Experts of a small language model: 387M tokens.
Below are experts of layer 2 (counted from 0) of a mixture-of-experts language model. Rows are named router (the router's row for the expert), gate (a neuron's input weights, with its number), up (a neuron's input weights, with its number) and show model dimensions 0-79. Each number is 128 + 32 x the weight over its row's rms, rounded and kept within 0 to 255. Numbers have three digits each.
After each expert's rows: "comes after" lists some tokens at least twice as common just before its tokens as in all text. This comes from a sample of Wikipedia text that the model never trained on. Tokens count by the router's weight.

# expert 168
router:081157146156131090108101138053151100093084159087192123077171149131112150155092159154098056162111129112164117145121183130105135127135104100087159106086118102108068093139106126197102174149164174111159161159066123101111164129127056166138068130
gate0:165165147123144108129041146132161102181113159074127097120114094147171165169113119188146191121113067126153114144151148099085109205108148106071130133097122077098175132157123135117161174173195149117152132116104115185100130125205111124069152189
up0:132112101141077117121094139135104115151102154102133101074177142113132155099162103161153141135145069138150130154092150111099113152147158149056155139105125112086181151128118107162127195190147154132148107132079142125121101133193131133114161153
comes after: "- ", ", ", ": ", "of ", "; ", "The "

# expert 196
router:091133112142157132170120142172154078084185118119118119066155159143064172074146154127110113196095116159109139119147165093148110080128092159137162148131129096086116105084135153184112122070155106124096088128101063104091087159067124071134141095
gate0:110153147155141060187180168160153132151113145127124100070133177127122177103084185046116094129115107202093105110106109140109127097085037205118137121099132106116035070134151128119136142178136127113133099068181139142101114079106130072111152147
up0:153148177160119055158193135148178147081116128119128139112105167154199166124114160062091160124061157140143123137186108130134146094095059121098115212109146141152037122098128096102133182156121112140080111089189096160131114109120143119054167193
comes after: "of ", "in ", ", ", "to ", "on ", "and "

# expert 211
router:132154139172179144151111136148136097094109140146137111085130109158113133066078195125189116068092093192182112146105183100120094056077139115091164098114102141079123153123163175171140133065177098136151105156146105114142167186081108106097160120
gate0:141146185141103127174130130153141081101152100157110181132179090103114095157086157101157086126089129115106065038139150139142137139129108089167180124152113160136124139108065119179128108130130131131062147125072125155132100049074172150090169147
up0:102114147115139123220103120129103147145124118150121142108115067094124126153085131074119109085089097141134068093131179153115155177133118075139175206123114158078107110116150102204081152129143112110105140102157106184055112113125119140118177131
comes after: "| ", "and ", "a ", "to ", "with ", ", "

# expert 137
router:129132106125209156127105087097176146156088089159114080120174100173086115072161168108176128138164176112088110122115109085103134096099150155173084142100122114167156129158197105156166076156130094157116138179125132136100171196160131126186154197
gate0:097163139139176120110163047175141152110130148142094081141082094144179161136132100084122092080134112147136146124179141106203197121065107154079091130140118125107100184102140189095134126100108119124156113092094066134121141145119153112180164136
up0:151163121137194139137162061176110142123092141157079096173070118180161145153112121133126094070160116151127149162171117151215177107072130122090115124132137158118138155109156189136123107095123077075126150133125062128083102164118166129190154160
comes after: "the ", "in ", "for ", "of ", "with ", "to "

# expert 98
router:142115129113074168115155091096069140171167139129148108182156152119196083092118059135096143171152151147132096055163145094118110168131144160155091074135154138113179126099080154122066090078107143171172122138152161086109124130174064140116139102
gate0:122157148156113159165074138102146120161163124088100108113117132115112113113147077085098112174141111106108097118082104083148160087085128128124133131088139162141059115127121132119074168117158161161143179123193158083119195163161165140127099134
up0:080140124143145149181084087123104114098154101149179086100137155075101127092174071130104111185080087169117124124120092073156146165102103129108085115113155153150089160130131106137126144121116175211084136097134154096126149180098157147152158173
comes after: "- ", "| ", ": ", "by ", "of ", "Sir "

# expert 100
router:111142118113098070146184115131163114087163139178079190145192129194098111151102156135194076095107133135119097148075116110106159104136078156098139129174096092111111119091141147141145079130178100081113156083135149109089174119106142175162171114
gate0:089097137128112122103117133020153168077056182164081111162090126134142183163057140079116187113061123084110134097120127130075085173103076128104119136176092110141094124164144123111115127106120103161123129133111138131137239115118113166112157112
up0:173163129117123130114133086228143128196213074087138153098120149127167071106183102183141072156167128159103134143132126122169147103151174134136159161049163154122139093072143147122155116121140150130128190131115127149080054151134119059137095129
comes after: "of ", "in ", "to ", "for ", "on ", "from "

# expert 101
router:095112138124104081172211121134166091097206111150120143119169129179116123138145150117140071165099079100087087126079123117144129094126074146128123168162114091089079148082119087122125094134165124114080122079152127113127103096077165164088168136
gate0:187123134103055081112168148111156170136106091167129135170102080106128096108174142145063066139138149120137093189172130071145101121113143209122120109129113150122116125102134118146119131122135098118130109078173120156087108207141158032058098139
up0:142084138076115119043099182128089138114107150080125151197101166107144123156064135133131134166053123127143079197140095115172064183132165153095073173162160138179129151120159105144124094180140091080092142120126159162145137182158136078135121157
comes after: "of ", "in ", "for ", "on ", "to ", ", "

# expert 82
router:099151146110167131109137076182134083060135109178115080130141175136136125172090137124158165102170137117109146155136143114124104075103133136112114126179144134162172156114170087175109075132121120119118143153107125124086058063109102065149155118
gate0:147130140120073116079103133158127087165118104136091100105131151063134102188064160105142082137091116132130207081167095089153109179141159116184108160105140111097135115083124092128107164159144147134131055167133124141136166114178185087119104088
up0:177168123149092120156122105124118104146146131180072154085104160106132063166123117154130090106099143154155178111172036073127113143154123155174106117142199102149095139096118099161115192165120113129153052142135175108113197135151171061118108129
comes after: "| ", "United ", "the ", "; ", "a ", "were "

# expert 23
router:090167110121145174159110129096167112131100066149160140117170116128129130174154103130116111099132110077056146142169144159090170117104132153118148110179153107084188142162083138144132180149111088115106201097122121083100126164199102175130065093
gate1:080147131107140167180123152166138152090093070090073155157136152113139145142162097121096106130113124151084109143137149109090167143122171169111087104143138164074110082143112129166152151165050100135128137158192051052143135166153111157099168091
up1:153103105113144073094120102126142092134140196143167131155130124136114127089066177122197144165151122119168178101147095160176113103115108100103157172103126064143140133108103138074062132104155153112087128145057214163095168106093127124108129115
comes after: "| ", ": ", "- ", ". ", "\"", "("

# expert 103
router:093105115146114120154162153120130109129167098109056115115171138193044080166170096157140080042174144155100093119138151119120129143159111126167093099094122136116147092161135117180158086101143201099123125090140145112122088095069147100152064119
gate0:111115100157139121141087072113110165119101106109105137174094111141137071086141123166155108080153114095136138107095154154125076125167166132174148162167107073109139127117181085103096126125135175189080180095155102190101160092155143151115193091
up0:170151084105108170181164177122126111117109146083112096117147106121184124155134151102098228140110104063088142072114135138091101165048122110126071150100127106137136170141116090108125094124085175215136125138124172172165140190197100077065109166
comes after: "at ", "of ", "in ", "ed ", "during ", "from "

# expert 235
router:131096093137176163092108129153160155122100075159133107109132145176121115100194110142155087079098164127105107150107130091146154098076152160162072136127146147106169103181157130185145090122148162139130165101059106120113106122141044045138085177
gate0:155108113116112113089079085049145109160207149092141091112102167152077093114148138147108119156110057166155089124098100169141155074123112070122109145069132144155130092114084142106091134090137132092129093107122154077171145131156081103116087067
up0:120157138154107153160156198171131143109060112158092130139125122071156117172109129112127108129106118134120142142138194147141061206124093161102160104188127134079150181107142096157189093121112132161107181125166079125086115127124172122145187188
comes after: "at ", "to ", "At ", "in ", "during ", "from "